Weights of a small mixture-of-experts language model, trained from scratch on English Wikipedia.
Size: 9 layers, width 192, vocabulary 8192, 42.2M parameters.
Experts: 128 experts in each of 8 layers, 64 SwiGLU neurons an expert, 6 picks a token, a softmax router.
Training: a variant of Muon for the experts, 306M tokens, 9336 steps.
Below are experts of layer 4 (counted from 0) of a mixture-of-experts language model. Rows are named router (the router's row for the expert), down (a neuron's output weights, with its number) and show model dimensions 0-63. Each number is 50 + 12 x the weight over its row's rms, rounded and kept within 0 to 99.
Before each expert's rows: a language model's description of what the expert responds to. This comes from a sample of Wikipedia text that the model never trained on.

# expert 49
The, a, his, their, its right after a preposition or verb, before the noun: under the name, paving the way.
router:60 67 68 69 45 46 67 64 65 35 52 58 42 47 36 55 57 47 39 44 33 45 45 59 70 49 55 62 51 76 55 29 70 49 65 64 43 52 66 28 39 34 37 45 62 30 33 60 51 40 46 54 34 70 43 42 20 52 32 73 65 40 62 18
down0:49 50 39 48 60 63 42 51 48 78 64 60 54 46 48 54 44 70 37 58 38 49 38 51 55 56 65 50 50 41 61 61 92 33 61 44 41 57 34 43 47 44 71 68 67 55 59 54 50 42 42 45 70 42 41 36 58 58 49 33 63 48 44 38
down1:59 46 45 57 55 49 50 43 66 71 51 58 56 49 62 60 44 37 48 49 25 57 63 31 44 59 41 44 37 74 45 62 99 53 49 61 48 46 56 45 40 52 52 47 51 46 52 43 39 42 33 54 31 42 38 41 52 44 51 66 74 49 50 78

# expert 7
Short first names and early pieces inside surnames of people, such as Tom, Frank, L-enn-on, Mc-Don-agh, R-ober-t.
router:68 36 43 77 47 37 55 59 53 54 63 34 46 44 51 62 53 47 62 51 53 42 31 52 46 43 22 35 53 64 30 43 37 67 27 36 59 34 45 47 63 68 54 35 23 26 56 43 59 54 54 52 47 34 53 49 47 36 58 42 40 56 35 52
down0:41 55 35 39 47 60 46 64 49 70 57 64 47 51 41 60 50 75 53 48 46 36 35 45 32 49 37 49 48 47 22 49 42 44 40 73 41 77 68 58 60 78 51 55 17 62 49 75 19 65 36 38 56 40 59 42 37 52 34 44 50 62 53 56
down1:59 48 46 39 37 43 38 82 49 59 56 29 32 57 57 47 68 32 56 31 49 60 56 63 36 62 42 52 44 60 26 41 44 42 23 61 47 48 65 51 44 52 57 42 52 63 56 31 65 68 34 68 61 64 54 49 32 51 74 51 35 32 60 65

# expert 34
First words of compound place and country names after in, of or a colon, such as United States, New York, South Korea.
router:49 64 40 22 58 39 54 39 50 34 49 52 40 60 35 34 41 40 64 58 36 60 22 57 29 46 47 49 46 67 38 37 51 63 42 40 51 39 56 53 63 55 57 64 35 59 30 58 53 54 52 59 51 52 43 48 54 45 52 64 42 41 52 58
down0:59 53 45 62 47 34 22 58 51 29 49 41 36 24 44 42 55 39 56 55 72 53 50 38 63 44 46 29 45 56 65 70 52 35 53 30 41 39 63 69 46 65 56 48 21 38 30 48 46 42 61 63 52 60 33 55 58 48 48 66 39 50 53 44
down1:54 52 48 53 25 35 49 57 57 37 60 43 48 48 42 39 48 61 52 64 30 37 59 48 35 73 57 32 57 54 38 60 65 46 39 73 52 35 64 32 50 37 73 48 51 51 40 57 57 41 46 48 37 57 63 56 70 52 42 55 59 24 70 43

# expert 23
Middle pieces of common words, usually before suffixes like -ion, -ing, -ed, such as longit-ud-inal, respons-e, tim-ing.
router:58 60 50 76 44 57 31 53 61 70 48 20 60 58 37 48 52 47 63 39 64 67 54 39 64 52 48 33 58 46 59 53 37 71 38 64 49 37 36 63 46 64 41 47 23 57 43 50 32 54 43 53 68 33 55 42 43 54 54 28 43 47 41 59
down0:47 59 43 51 45 46 42 65 44 51 60 48 44 55 54 45 45 32 48 41 76 54 41 65 65 59 52 50 59 52 64 33 37 56 35 75 67 57 46 57 53 20 58 48 48 34 68 62 57 46 51 40 73 54 60 65 22 42 50 67 62 26 56 54
down1:62 51 19 49 43 57 55 53 67 42 51 60 49 54 41 45 51 67 66 67 60 57 40 36 31 63 51 40 40 33 45 54 38 54 46 39 42 60 55 47 41 47 40 65 51 45 63 53 66 52 54 77 81 64 62 63 68 38 56 52 45 50 57 39

# expert 14
Word-internal pieces ending in t or r after a starting fragment, such as C-ert-ificate, F-ant-asy, forec-ast, Art.
router:53 46 34 31 50 33 52 37 66 43 57 56 49 66 64 60 33 55 30 51 63 57 55 22 53 47 52 46 67 60 53 44 40 70 31 53 63 38 56 53 22 65 57 43 16 57 35 42 42 45 24 60 42 39 46 49 55 40 52 59 43 66 56 51
down0:65 60 49 52 45 25 62 53 53 50 44 50 70 35 43 58 48 29 63 55 45 57 43 62 62 35 21 53 50 62 48 58 24 42 59 49 42 59 33 48 37 59 68 44 43 69 67 73 35 61 42 29 74 57 43 66 27 55 44 48 38 42 51 58
down1:56 60 23 36 50 29 57 50 56 53 58 49 69 37 33 64 31 45 42 40 52 66 35 43 51 65 47 76 53 62 29 61 62 39 47 58 52 63 44 45 63 51 27 47 40 38 45 43 36 50 52 57 54 48 68 54 38 55 55 46 16 54 33 63

# expert 3
Pipe and semicolon delimiters between numbers in sports statistics tables and standings, such as | after 36, 0; in Total rows, and coordinate labels.
router:33 51 29 42 53 38 35 51 35 60 47 45 49 53 52 42 66 56 43 44 45 68 66 48 57 37 56 69 46 46 48 41 42 57 72 33 20 41 55 70 53 70 54 62 58 31 51 38 56 35 54 49 54 30 29 54 70 67 44 53 82 51 54 49
down0:39 43 55 29 42 36 47 52 53 59 58 32 61 61 65 57 42 34 45 49 36 44 35 50 46 59 39 45 45 45 65 57 65 45 50 28 34 49 37 39 49 47 53 47 67 49 50 36 40 32 57 59 59 33 74 49 66 53 55 35 58 52 32 56
down1:47 44 47 36 48 60 67 53 41 77 57 58 58 42 49 51 62 59 54 67 74 53 46 35 56 34 59 54 62 63 62 44 43 40 64 47 33 46 67 41 59 34 45 26 58 47 49 44 41 34 38 67 44 41 41 68 40 32 42 60 41 34 47 37

# expert 19
Pipes between cells mid-row, header-divider rows like |---|---|, and infobox labels ending in a colon, such as Starring:, Occupation:.
router:43 41 32 57 48 41 36 73 47 55 33 57 52 56 55 60 45 49 61 43 35 65 63 26 61 44 50 56 66 52 39 49 41 66 77 51 48 42 36 36 27 38 22 59 54 36 51 30 64 53 58 53 43 49 36 71 70 62 36 68 75 62 48 55
down0:45 50 42 45 57 38 42 43 40 77 50 54 42 46 16 68 55 51 52 48 42 46 46 41 41 35 51 43 65 45 61 42 81 63 57 57 48 40 36 41 59 52 39 39 62 46 17 32 60 37 48 47 60 59 63 65 86 32 73 68 64 53 50 62
down1:50 45 54 58 57 54 46 46 38 40 53 75 63 63 46 54 41 46 35 48 43 47 57 49 48 54 36 36 41 50 52 44 47 41 34 57 40 57 75 67 54 72 32 53 63 52 36 66 63 49 36 42 68 32 44 70 50 44 41 40 31 54 38 48

# expert 35
Short syllable pieces after a capital letter or word start, often in proper names, e.g. S-add-le, D-und-alk, Is-aac, app-ropriate.
router:54 39 51 34 36 43 39 62 64 43 71 40 34 51 64 72 45 50 79 47 53 63 54 56 30 65 48 53 53 62 36 61 43 54 39 43 50 57 47 63 59 62 58 54 30 56 40 64 61 51 50 78 59 41 45 57 56 42 68 52 38 74 58 65
down0:61 38 37 58 39 68 55 46 47 48 54 52 62 51 75 43 70 40 43 55 22 48 32 65 49 37 62 62 44 53 49 65 39 65 64 46 49 57 49 58 49 54 66 46 08 61 62 44 52 53 49 25 17 82 38 37 61 58 65 50 21 32 48 37
down1:47 53 59 30 62 53 54 76 49 57 40 23 54 21 58 45 59 59 42 49 70 54 53 46 39 37 65 40 52 54 56 32 16 39 56 47 51 64 68 35 45 40 59 62 45 53 25 44 71 55 61 49 70 48 68 57 52 67 42 65 63 39 66 49

# expert 22
Lead or middle bytes of CJK, Indic, Hebrew, Arabic and accented Latin characters in names and titles, such as 北京 or Jeļena.
router:34 53 65 52 29 61 51 50 55 57 42 40 45 54 42 57 43 55 48 45 40 55 57 46 29 41 57 34 39 57 48 32 41 43 71 70 54 72 34 39 51 50 67 68 43 61 46 59 52 60 32 48 62 39 52 56 59 63 31 33 49 30 45 46
down0:51 35 65 61 43 42 33 60 41 44 46 28 47 63 47 74 50 57 43 38 44 64 41 63 50 58 51 38 51 28 56 50 26 41 48 37 51 30 50 60 36 53 41 54 42 42 62 40 61 45 56 27 54 42 48 57 70 27 55 53 56 49 63 41
down1:43 35 45 51 53 46 72 54 51 52 48 74 61 39 46 54 26 60 66 41 26 52 45 46 54 45 35 57 41 40 52 54 68 26 60 44 42 66 42 63 45 51 34 38 66 55 61 44 73 49 52 51 45 51 47 68 71 59 41 56 55 52 34 68

# expert 52
Opening syllables of French, German, Spanish and other foreign names or words, such as con, Al, El, Mar, Oberf-ran-ken.
router:49 56 56 60 39 55 43 43 53 49 63 49 71 65 67 68 58 54 75 44 39 34 62 46 53 34 43 52 43 50 48 68 55 43 46 42 77 51 47 62 41 75 59 70 38 52 56 71 49 66 54 57 52 48 49 40 51 30 64 39 43 64 40 39
down0:61 24 39 40 51 47 48 51 46 47 51 41 47 39 38 61 57 75 23 54 49 52 77 39 60 71 52 60 42 57 52 41 30 42 64 52 56 66 47 30 40 37 36 46 43 35 51 55 50 38 53 33 30 47 52 44 26 45 69 63 55 38 45 56
down1:64 40 60 45 62 35 44 60 61 43 43 39 52 55 54 49 58 49 44 48 60 63 54 61 38 46 38 50 54 45 46 52 31 43 57 48 50 44 65 56 46 55 54 34 29 58 85 57 39 47 68 74 47 44 48 50 59 40 60 52 41 47 46 55

# expert 28
Early word pieces of technical, scientific or genre words, often after the or a, such as psyched-el-ic, b-acter-ia, class.
router:43 70 59 41 41 43 44 44 53 53 43 42 61 56 42 43 73 61 28 38 57 26 59 62 56 45 34 44 40 49 50 66 46 64 36 51 46 63 40 58 61 59 59 58 34 30 47 43 55 54 65 53 38 41 39 40 34 50 41 45 47 46 58 66
down0:36 52 66 49 35 56 67 42 46 47 35 44 53 58 35 42 64 30 43 42 50 43 33 68 17 39 33 45 45 73 49 35 76 46 55 54 48 45 73 62 55 41 61 64 95 53 67 51 58 68 46 45 61 49 58 56 39 62 30 59 59 42 39 60
down1:54 41 34 34 48 45 38 31 59 59 48 47 56 49 42 51 54 42 47 43 61 47 78 65 60 67 41 50 45 46 30 45 65 52 61 28 41 61 35 47 46 45 46 48 62 29 31 43 67 42 41 38 47 45 54 56 43 51 49 53 18 57 69 50

# expert 9
Word-piece fragments inside longer words, often biological or technical terms, such as uter in uterine, ic in iconic, per in peripheral, te in integer.
router:46 66 70 43 41 33 31 60 41 54 46 61 71 41 32 62 49 40 59 48 53 37 60 35 48 31 62 36 88 57 59 53 56 64 48 72 40 59 46 55 54 69 57 62 45 53 48 49 33 44 36 48 63 56 44 45 46 65 40 47 29 54 57 55
down0:48 47 54 66 44 41 61 52 58 26 20 41 46 53 34 29 55 42 63 54 63 57 43 40 47 71 58 47 40 48 43 47 44 41 43 40 46 52 18 40 74 55 63 43 66 52 50 63 46 63 51 62 56 49 39 51 61 60 52 59 48 56 29 24
down1:34 44 43 32 52 68 70 57 60 47 44 57 37 40 54 64 42 66 43 54 36 49 53 56 42 61 48 33 60 53 48 55 62 60 62 72 52 45 54 55 50 66 41 62 55 56 59 45 65 43 71 55 27 43 74 41 53 49 41 57 52 49 54 43

# expert 45
Prepositions and linking verbs following a verb in biographies, such as with in graduated with, for in nominated for, of, to, including, received.
router:62 47 47 62 34 47 79 54 48 30 59 63 42 53 82 48 40 42 38 46 45 34 54 36 42 54 70 64 47 59 44 31 56 44 81 56 30 48 57 46 67 39 35 70 60 33 63 27 32 42 34 64 46 63 44 21 52 39 82 57 57 43 44 51
down0:53 55 34 29 66 59 54 37 40 37 50 40 53 48 66 39 36 45 54 37 60 74 37 46 46 36 41 55 65 56 37 45 72 64 47 51 52 36 57 46 59 54 48 55 74 47 39 74 40 26 62 45 53 30 19 48 35 67 52 68 52 60 47 70
down1:62 45 42 50 47 46 38 53 36 48 45 31 70 63 52 57 39 49 51 53 50 39 36 51 49 45 25 32 39 55 70 35 78 40 66 33 49 23 52 42 50 50 59 63 91 65 50 52 61 48 32 38 50 39 23 56 60 49 72 39 41 63 35 70

# expert 56
Digits within numbers, especially year starts like 199, 198, (200, and year ranges or figures such as 2008–09, 1,463.
router:38 53 63 43 64 44 79 39 30 56 52 32 50 59 39 41 34 49 55 45 40 54 53 61 33 57 60 35 49 55 43 53 50 50 60 58 56 62 63 52 59 39 39 45 45 65 62 57 35 49 70 43 29 60 52 67 55 62 62 38 71 62 38 26
down0:71 38 42 36 51 67 42 31 44 26 67 52 49 42 51 54 68 50 66 45 37 60 46 72 28 60 47 38 56 66 42 64 60 50 41 46 61 44 68 43 51 57 50 55 53 69 64 29 48 66 84 53 37 50 62 54 50 48 58 48 55 51 46 46
down1:63 46 61 59 44 59 72 45 31 61 60 42 56 56 74 39 47 51 53 39 38 44 23 46 54 39 48 44 58 61 66 55 25 47 31 67 56 47 51 46 64 54 50 71 35 59 56 46 52 69 48 36 32 34 55 44 38 59 59 43 45 45 60 52

# expert 59
Raw byte pieces of non-Latin scripts such as Thai, Korean, Hebrew, Arabic, Chinese, plus non-breaking spaces and IPA symbols.
router:32 50 68 43 24 51 45 41 50 60 39 51 37 46 29 60 36 54 28 42 45 56 61 37 36 48 58 31 41 34 44 31 48 44 67 67 56 67 46 48 51 64 63 71 52 64 60 39 41 59 21 38 67 50 61 59 68 59 39 28 53 40 44 53
down0:57 44 34 53 52 46 89 58 57 64 34 61 38 48 57 68 54 67 50 43 62 54 39 51 29 38 18 33 61 30 38 57 32 49 40 51 29 62 42 38 43 49 52 27 24 74 41 47 42 62 35 61 61 40 40 48 33 55 71 55 56 54 54 52
down1:36 74 36 62 71 56 48 68 38 77 38 51 51 51 49 68 55 44 27 55 55 36 31 50 57 59 43 31 57 37 47 68 59 38 45 51 62 42 39 55 52 32 28 61 43 54 65 33 41 54 57 50 61 58 44 67 32 52 66 29 34 36 66 38

# expert 36
Pipe separators between Markdown table cells, especially election results and sports tables, plus infobox labels like Born:, Coordinates:, Total:.
router:39 46 32 60 36 46 36 76 55 66 31 65 37 53 65 54 50 74 47 59 35 55 64 38 51 51 54 65 46 55 39 56 31 52 75 51 21 44 44 43 33 47 28 64 59 51 33 31 54 49 63 45 57 52 35 69 61 68 33 64 78 65 46 48
down0:54 61 61 61 56 51 39 67 47 40 34 41 48 39 51 14 50 53 66 41 55 57 45 39 38 52 40 26 47 53 47 44 43 51 46 25 62 35 67 56 47 65 51 40 49 57 65 54 60 39 56 50 42 49 38 34 78 66 28 41 53 69 44 65
down1:68 46 66 58 47 50 69 31 35 58 43 34 73 40 59 54 51 54 38 69 57 40 46 47 54 32 51 60 52 49 54 42 18 41 48 63 36 32 60 53 68 46 39 52 16 44 76 48 69 55 66 51 63 40 36 45 55 63 67 61 28 48 38 22

# expert 43
Infinitive to after verbs and nouns (forcing him to, dare to), and modal or auxiliary verbs like would, may, could, did.
router:48 50 42 57 46 30 68 37 47 32 49 65 49 52 67 28 30 32 38 49 53 44 54 44 51 66 44 68 38 38 58 42 42 37 77 43 38 41 46 33 68 50 26 74 57 43 78 33 30 52 35 41 48 67 29 32 37 56 63 66 52 34 56 39
down0:42 42 52 58 31 53 57 50 57 37 41 31 42 34 33 60 46 79 70 65 60 41 45 25 51 42 65 39 19 63 47 40 55 47 52 43 42 35 37 60 40 55 48 55 48 46 48 49 67 35 49 42 35 42 58 58 61 43 42 62 72 39 31 42
down1:36 52 55 40 54 52 39 86 62 69 47 44 48 64 57 50 55 56 44 44 58 45 58 57 45 42 36 52 28 49 59 59 27 49 43 56 41 45 43 37 50 43 38 52 47 63 47 55 50 58 51 43 40 45 53 68 49 77 40 37 68 47 48 59

# expert 0
Digit pieces inside multi-digit numbers, decimals and codes in tables, measurements and infoboxes, such as 510.9, ISBN 978, (7.
router:49 42 42 37 51 47 73 42 41 66 56 42 41 38 31 38 50 44 46 41 40 40 40 76 48 50 47 31 43 46 53 49 55 38 59 65 51 60 58 58 59 48 52 40 55 62 61 69 42 52 68 43 51 57 63 58 66 59 42 41 76 58 28 22
down0:61 43 39 46 40 46 20 69 42 53 57 26 51 49 49 56 42 46 46 46 54 36 51 70 53 46 69 19 33 36 62 27 72 35 52 63 45 45 64 37 53 43 58 53 67 50 39 52 65 39 61 52 25 65 37 60 54 43 37 71 22 42 33 50
down1:47 40 33 60 30 51 40 33 50 57 33 24 52 45 58 47 65 42 61 42 41 64 45 56 44 38 36 38 38 60 43 44 52 51 54 61 41 53 33 67 60 42 47 46 07 54 52 51 54 52 68 43 51 54 55 65 44 20 34 58 18 37 54 47

# expert 51
Nationality adjectives and articles in biography openings, such as British, Romanian, the, plus de in names and Clade: labels in taxonomy infoboxes.
router:62 76 65 65 47 58 58 28 63 26 42 64 51 43 50 63 54 42 54 69 31 64 58 54 54 59 56 53 49 55 53 33 52 51 53 37 54 33 78 45 30 47 51 41 40 54 40 45 49 47 58 47 41 58 31 43 51 30 51 50 58 50 51 35
down0:52 50 36 45 82 50 66 75 50 60 56 36 50 57 38 63 54 62 40 47 52 75 67 59 48 46 45 41 50 59 50 22 20 65 34 52 54 75 63 42 36 65 46 58 38 62 45 39 54 54 53 44 44 51 50 42 31 43 61 30 65 43 45 75
down1:53 39 59 49 49 60 40 61 54 56 55 41 39 58 46 36 28 38 52 56 57 48 45 43 44 59 66 62 33 50 28 59 06 50 52 55 50 67 68 58 61 53 55 49 50 53 41 42 60 37 63 65 43 62 55 51 64 66 51 52 59 46 54 44

# expert 55
Digits in ages, years, coordinates and statistics, especially after (age or opening brackets, like (age 3-9), (18-75), 54°53′.
router:30 43 46 42 47 30 49 42 35 47 59 43 41 32 35 45 45 54 59 53 41 41 50 57 35 42 49 40 46 46 61 51 42 25 74 75 64 79 59 62 64 45 49 51 54 66 64 67 65 38 52 27 57 64 70 54 60 46 55 43 75 63 25 32
down0:50 53 54 61 42 56 65 59 37 40 42 48 41 51 60 56 50 51 60 44 53 61 60 47 44 66 54 65 59 48 52 49 99 45 42 51 56 60 30 20 53 44 44 52 90 55 48 50 45 55 35 52 68 56 51 55 68 27 50 66 54 43 34 44
down1:52 55 36 64 35 38 61 65 64 52 33 56 31 51 70 54 53 72 24 42 72 33 63 41 40 69 59 62 40 50 40 45 60 44 63 75 68 43 45 26 58 49 41 47 47 42 61 55 51 71 49 59 74 45 44 45 64 59 44 59 47 55 34 42

# expert 17
Hyphens inside compounds like Year-end, Forty-one, Under-20, and dashes starting list items; also prefixes like co-, non-.
router:42 55 60 44 51 32 30 38 54 37 59 35 33 65 47 43 40 68 38 27 41 55 57 43 47 31 38 40 55 52 49 45 48 50 55 55 47 32 41 43 38 38 59 58 46 60 57 72 64 69 48 49 60 42 44 53 65 45 37 69 68 74 52 53
down0:49 54 43 35 51 73 69 37 72 56 59 49 58 52 56 43 65 46 64 45 39 46 77 33 47 59 63 51 56 58 45 45 18 58 26 55 45 43 62 47 43 41 64 49 44 39 37 57 49 56 42 66 64 49 59 50 70 48 54 54 65 63 51 44
down1:40 55 42 47 51 56 53 61 47 55 45 48 35 49 55 35 45 40 76 50 44 53 43 54 45 51 38 60 48 44 50 52 38 56 55 66 52 46 55 53 47 60 40 36 44 44 42 64 46 42 24 39 59 50 66 52 52 57 57 42 44 20 33 52

# expert 44
Leading hyphen bullets and field labels in infobox lines, such as Class:, Genus:, Website:, Family:, plus table pipes.
router:30 58 39 70 33 27 40 38 49 27 38 53 56 50 61 59 35 64 33 54 31 50 60 43 61 52 59 38 44 69 40 56 42 43 65 53 52 28 57 48 53 53 48 51 50 54 48 66 53 53 64 43 77 47 41 63 56 74 23 69 64 75 45 61
down0:39 70 34 53 43 67 57 40 40 49 36 54 58 58 40 41 41 34 64 47 63 48 56 55 54 74 71 54 62 35 39 49 36 46 62 57 58 28 49 44 60 40 44 30 39 41 64 58 50 61 45 22 51 63 52 66 34 42 35 56 58 63 48 38
down1:62 56 62 41 59 53 49 53 26 50 41 50 55 54 32 51 60 28 65 43 71 42 43 48 61 55 40 48 74 42 46 50 92 32 46 55 62 58 44 49 47 38 65 56 71 56 49 23 38 51 70 48 60 61 54 31 37 67 28 39 60 49 51 42

# expert 46
Later words and final pieces of organisation names, such as University, Army, Council, Museum, and World Tr-ade Center.
router:46 40 53 49 51 51 70 33 43 68 25 75 28 48 44 50 46 33 37 54 40 63 24 54 65 38 46 65 50 62 45 30 49 47 41 32 46 26 68 38 59 59 43 60 59 50 45 51 59 56 56 48 53 51 43 62 34 54 35 52 70 40 62 63
down0:57 35 36 44 37 51 49 27 30 50 45 15 49 68 42 67 49 49 52 53 57 44 57 49 56 54 27 41 47 52 55 47 82 59 37 44 50 63 53 72 54 49 57 75 55 66 71 41 71 37 77 39 57 59 50 55 53 33 59 43 45 44 42 44
down1:43 54 53 54 49 69 53 43 53 72 31 66 54 64 47 59 62 55 42 28 61 36 51 59 63 51 67 38 56 59 41 46 55 58 39 63 51 19 43 51 71 62 52 59 27 43 53 72 75 63 46 43 29 36 37 59 24 52 48 55 39 66 43 43

# expert 26
Words inside table cells of lists like minor-planet discoveries, elections and racing, such as Kitt Peak, LINEAR, Chevrolet, Candidate.
router:51 41 38 58 67 56 42 44 39 56 45 62 51 63 42 44 28 42 61 62 55 72 44 55 45 40 42 67 41 39 50 53 51 63 42 44 43 55 54 46 80 72 43 57 45 41 44 19 56 42 62 56 56 61 51 68 49 37 34 60 61 26 74 64
down0:33 51 72 59 60 36 38 35 62 48 65 41 59 64 43 54 56 43 45 54 72 59 49 71 47 45 28 61 65 75 55 52 26 70 52 33 41 50 39 63 47 28 46 33 40 36 87 42 47 55 58 50 40 58 41 47 33 53 47 60 54 71 55 50
down1:56 52 45 28 56 27 45 68 53 54 56 40 71 30 30 53 63 72 32 73 56 35 34 50 56 63 53 33 54 57 44 37 42 56 41 57 58 65 61 53 42 24 80 48 32 58 39 54 34 42 61 58 57 37 47 45 90 53 39 56 29 61 45 41

# expert 5
Pipe characters separating cells in Wikipedia tables, especially header rows and row ends, e.g. sports results, standings; also markdown divider rows.
router:39 51 35 39 50 55 35 64 33 48 40 49 60 56 69 37 44 62 40 41 44 64 69 64 43 29 61 74 52 43 45 62 36 44 68 52 19 63 46 52 41 61 58 61 56 35 38 50 48 37 42 50 66 52 35 60 60 63 36 68 79 68 44 48
down0:42 61 53 57 63 65 54 55 56 57 63 74 53 47 51 36 58 55 69 39 56 41 61 77 68 47 76 82 56 48 50 42 52 36 23 43 47 52 36 49 68 56 47 87 57 38 52 37 29 41 61 59 63 68 57 45 53 49 44 50 42 30 51 37
down1:63 69 51 52 45 36 56 63 44 46 42 63 37 65 56 60 73 43 35 53 49 75 59 54 36 34 56 43 46 44 40 46 44 55 47 42 52 49 80 44 42 47 52 36 57 20 77 53 47 71 49 22 71 57 49 32 58 40 62 54 51 59 35 56

# expert 47
Whole-word adjectives, ordinals and numbers after determiners, such as part, first, second, final, national, football, often in sports text.
router:68 66 45 56 69 25 55 67 63 38 43 66 38 59 28 67 55 40 50 47 58 64 22 64 72 72 66 46 64 49 34 38 52 52 56 64 51 68 45 41 66 56 57 52 55 47 45 64 51 46 48 60 36 59 62 50 41 41 51 54 54 50 60 53
down0:59 64 44 48 72 24 55 52 32 62 55 67 65 40 44 70 56 56 52 35 27 40 56 45 58 46 54 44 46 60 45 33 54 42 53 54 72 47 53 45 43 69 48 42 44 55 28 42 48 69 51 40 47 60 51 55 50 48 53 62 31 47 68 52
down1:38 26 48 43 24 33 43 56 57 57 44 40 62 67 67 44 39 46 54 49 59 57 33 35 71 49 36 39 30 55 46 58 49 41 45 46 63 46 43 55 69 40 38 53 60 66 34 46 53 34 58 65 70 33 54 48 31 54 47 26 51 32 56 59

# expert 62
Single consonant pieces starting a word, mostly f, w, d, g, as in un-f-easible, f-ee, F-ather, side d-ish.
router:38 35 75 37 62 62 41 57 67 54 42 43 42 65 30 52 54 60 53 39 59 47 63 48 52 69 58 47 73 41 45 37 60 40 66 53 54 67 33 35 65 51 66 45 25 47 41 64 53 33 28 35 38 63 56 47 48 63 69 53 42 63 39 66
down0:30 39 55 39 59 56 44 44 58 75 63 40 61 46 60 64 59 49 39 19 29 57 52 47 62 52 55 58 35 37 59 66 77 48 57 40 44 60 57 37 55 47 50 52 41 52 56 46 61 49 58 37 55 51 43 49 59 49 53 75 34 42 42 43
down1:42 64 69 44 43 45 30 70 61 62 53 55 27 41 49 53 51 43 58 65 74 38 62 43 63 59 42 57 56 48 66 42 74 43 65 64 62 62 51 49 50 40 47 35 60 46 39 66 60 50 71 44 40 57 53 55 42 58 50 48 67 37 54 46

# expert 25
Articles the, an, a, The and My, plus the piece he inside words, as in speec-he-s, psychot-he-rapy, prop-he-cy.
router:51 62 53 65 44 39 65 63 62 47 55 57 59 57 48 61 54 48 35 32 39 43 52 52 63 49 52 56 61 55 60 63 64 47 51 55 62 46 53 42 40 55 33 52 45 29 38 73 60 48 54 58 53 51 57 37 31 20 55 45 64 49 64 35
down0:72 26 37 73 78 49 45 65 75 29 43 45 55 49 28 49 36 47 56 52 60 56 42 46 32 68 54 66 41 49 55 34 45 61 39 37 39 39 69 51 45 58 43 43 55 26 60 56 45 50 55 64 53 49 42 46 52 43 54 55 63 62 54 56
down1:66 34 37 22 52 50 41 56 39 52 22 72 42 68 41 54 55 36 47 68 41 45 70 46 41 41 57 50 64 65 39 51 60 50 58 42 38 52 38 53 54 37 44 45 26 49 44 55 50 48 47 80 61 60 44 50 65 41 57 60 66 48 27 52

# expert 48
Opening word pieces and prefixes such as pro, con, ex, sub, out, E, O, as in proven, proceeds, Ecuador, retrospective.
router:40 67 60 26 50 57 46 57 44 53 55 63 64 41 75 55 55 37 65 47 42 35 57 57 37 44 67 35 59 40 64 60 54 48 57 65 54 71 45 68 36 62 47 58 34 49 31 55 68 74 38 62 51 34 75 37 65 47 61 56 44 61 52 56
down0:68 44 61 53 34 46 73 56 50 40 30 33 61 34 47 59 72 52 40 48 38 31 31 67 45 53 58 45 43 54 42 48 65 33 48 33 75 57 66 70 50 57 46 63 31 45 35 33 59 31 45 26 29 35 49 54 66 63 57 59 53 44 58 38
down1:47 75 49 27 54 37 32 45 50 69 46 41 74 44 46 36 44 46 50 66 45 71 46 50 51 28 50 51 31 44 60 43 60 52 73 29 33 42 62 45 53 51 72 40 47 53 46 53 55 21 54 40 42 37 40 45 42 56 50 45 84 48 63 34

# expert 54
Opening syllables of Latinate words and names like dep, acc, opp, reb, app, P, as in opposed, rebellious, Chancellor, Deputies.
router:42 25 60 60 60 61 52 50 71 48 45 42 42 56 40 66 40 59 60 54 43 48 44 52 39 60 44 29 65 26 56 46 35 71 25 52 75 58 58 58 74 43 56 35 29 63 30 58 63 52 45 49 55 34 56 53 37 45 61 33 28 75 64 75
down0:77 46 51 40 71 39 59 48 30 47 56 37 77 45 49 32 66 55 53 50 51 42 56 51 65 59 46 35 55 38 48 49 99 34 53 49 57 40 71 37 51 46 56 54 49 46 46 41 36 62 61 57 45 53 41 29 30 55 49 44 21 33 61 58
down1:39 65 73 69 33 40 55 85 39 74 58 52 42 43 57 38 41 51 56 45 55 52 62 51 32 68 39 48 59 44 43 37 67 46 51 56 74 63 45 47 51 53 62 39 53 55 53 45 44 31 45 26 55 37 43 50 41 29 56 44 58 48 52 69

# expert 1
Middle pieces of proper names, mostly places and noble titles, such as Sask-at-chewan, Can-ber-ra, Shep-her-d's; often er, est, ber.
router:46 25 45 36 45 42 32 40 69 39 54 50 55 30 48 58 58 50 36 48 66 55 42 54 51 52 35 64 61 49 56 60 49 46 38 48 60 31 41 52 35 67 45 50 51 38 71 28 59 58 42 32 24 60 41 41 19 42 49 52 47 46 42 59
down0:41 39 43 40 57 56 33 63 46 69 53 61 45 44 32 80 53 40 41 50 72 42 49 53 48 69 54 58 68 53 44 55 42 41 55 38 34 75 43 43 36 41 58 52 31 58 63 46 53 34 30 55 53 34 63 40 42 30 52 18 28 34 47 40
down1:32 58 58 63 48 63 42 51 62 59 40 44 42 50 45 48 66 86 47 27 37 55 65 63 32 51 51 61 45 51 25 52 27 65 39 71 41 46 62 38 53 52 49 20 54 51 41 41 53 56 42 42 49 50 41 29 35 46 46 56 47 57 59 52

# expert 33
Digits and number chunks inside coordinates, years in parentheses and dates, such as 13 in 42°13′, (2020, 68 in 1936–1968.
router:38 31 48 46 40 47 74 44 41 49 52 44 41 40 32 44 27 50 57 51 29 66 45 70 39 37 57 44 33 55 50 46 27 38 57 68 54 70 63 60 48 48 41 42 48 61 52 33 41 41 66 53 57 52 58 53 62 42 55 38 61 59 42 26
down0:24 55 68 52 67 32 55 52 57 51 51 61 55 58 53 60 65 53 57 58 58 50 44 58 66 45 62 50 49 46 43 50 19 48 47 48 47 54 67 31 69 42 39 63 13 45 51 46 53 55 42 44 58 54 54 19 39 26 44 68 35 33 48 45
down1:48 72 59 41 43 56 56 54 52 35 45 64 60 52 46 42 57 40 34 47 22 48 51 44 62 87 47 50 52 50 25 34 07 66 64 68 45 54 50 50 55 55 50 27 24 46 48 37 44 50 26 35 50 68 42 57 49 44 47 51 58 47 58 56